Weights of a small mixture-of-experts language model, trained from scratch on English Wikipedia.
Size: 13 layers, vocabulary 4096, 24.6M parameters.
Experts: 192 experts in each of 13 layers, 32 SwiGLU neurons an expert, 3 picks a token, a sigmoid router, a shared expert of 64 neurons.
Training: a variant of Muon for the experts, 457M tokens.
Below are experts of layer 9 (counted from 0) of a mixture-of-experts language model. Rows are named down (a neuron's output weights, with its number) and show model dimensions 0-95. Each number is 50 + 15 x the weight over its row's rms, rounded and kept within 0 to 99.
Before each expert's rows: a language model's description of what the expert responds to. This comes from a sample of Wikipedia text that the model never trained on.

# expert 29
It responds to: Lone capital letters starting abbreviations in stat lists and tables, e.g. I-MS, I-OW, M-E-O, and the piece "it".
down0:35 60 40 40 38 68 34 25 46 45 72 36 45 88 32 30 45 48 49 67 64 44 49 67 50 80 50 47 53 86 59 47 48 51 53 44 27 65 35 50 51 47 45 83 71 49 49 50 33 57 44 62 36 33 49 48 39 44 46 64 39 41 68 23 79 44 66 54 50 42 67 95 73 52 58 53 63 68 25 43 76 51 44 64 45 59 54 34 70 62 72 74 44 49 34 56

# expert 33
It responds to: Minute and second marks (′, ″) and degrees in map coordinates, plus capital letters starting codes or names like VCU, Xbox, M.
down0:64 74 42 75 58 18 41 53 25 46 41 42 79 35 64 63 55 62 33 75 48 39 49 29 72 59 49 62 49 60 53 61 16 56 30 44 55 49 24 73 54 29 61 67 47 49 35 59 57 85 29 63 37 64 44 28 71 38 64 58 44 63 45 55 46 15 54 60 15 47 56 52 53 54 52 53 15 52 55 42 38 39 67 46 50 43 67 48 46 43 29 27 61 60 44 52

# expert 5
It responds to: The word "the" after prepositions like of, in, by, before institution or place names, e.g. of the Royal Society, by the Government.
down0:68 79 40 53 47 27 60 38 26 47 18 32 59 40 82 49 39 41 60 30 57 62 40 52 70 50 59 47 53 42 60 62 46 45 62 63 45 57 40 37 59 71 37 46 41 19 51 53 51 64 50 37 56 88 44 65 44 50 65 50 55 99 51 43 45 68 46 45 51 52 51 41 74 74 69 46 40 19 57 41 43 32 41 55 69 19 59 46 60 59 75 35 36 51 50 28

# expert 31
It responds to: Word pieces el and ol inside words and names (metabolizes, Donnelly), plus closing quotes or parentheses followed by ongoing sentence text.
down4:39 73 37 70 52 66 79 41 43 45 75 77 21 42 89 51 63 69 32 55 63 33 57 45 50 59 48 41 55 59 69 67 35 49 50 48 59 55 58 67 39 56 34 43 36 46 12 53 51 61 35 69 60 43 48 63 64 80 79 31 55 42 67 64 30 67 67 44 67 44 69 44 69 40 53 60 58 48 29 42 53 47 58 63 44 79 52 62 30 44 17 50 61 51 59 71

# expert 42
It responds to: Articles and possessive determiners starting a noun phrase, mostly sentence-initial The or the, also a, Its, His, My, whose.
down0:45 63 25 40 38 70 66 45 45 71 57 53 64 20 48 78 63 60 46 45 75 68 48 69 45 54 53 60 46 49 26 59 32 49 60 42 41 44 58 70 75 74 44 20 52 53 56 66 65 43 58 46 59 54 39 47 49 71 49 25 45 35 49 48 48 36 70 61 33 64 60 53 40 62 83 42 25 50 73 43 49 21 60 43 30 69 17 38 49 76 62 50 40 46 11 38

# expert 20
It responds to: First pieces of personal names, taxon names and technical words, such as S, Fre, Val, Kar, syn in synthase, Hy.
down3:31 47 70 51 34 40 62 34 33 68 56 45 52 39 42 68 51 75 39 49 62 58 73 46 63 58 86 59 62 46 38 52 62 31 57 28 24 55 48 55 57 48 26 39 52 48 36 45 20 44 61 24 55 44 84 44 83 53 46 78 59 63 52 49 65 65 65 38 67 65 69 36 46 30 72 73 52 24 49 45 43 44 43 55 24 23 49 66 52 36 30 50 55 50 46 19

# expert 2
It responds to: Opening pieces of words and names, mostly right after table bars, colons or semicolons; chiefly bro/Bro in broken, brother, plus Ch, B, W, Ge.
down0:44 25 31 31 52 25 62 32 41 27 34 42 40 34 69 40 32 54 52 56 57 78 43 29 45 14 44 26 44 82 68 29 58 53 37 31 52 49 48 57 50 53 39 63 57 60 31 53 32 57 35 53 51 56 48 38 63 58 48 40 51 41 63 48 67 28 70 56 66 67 53 66 47 27 50 22 52 12 50 42 30 35 42 76 39 41 51 55 33 75 57 40 34 57 36 19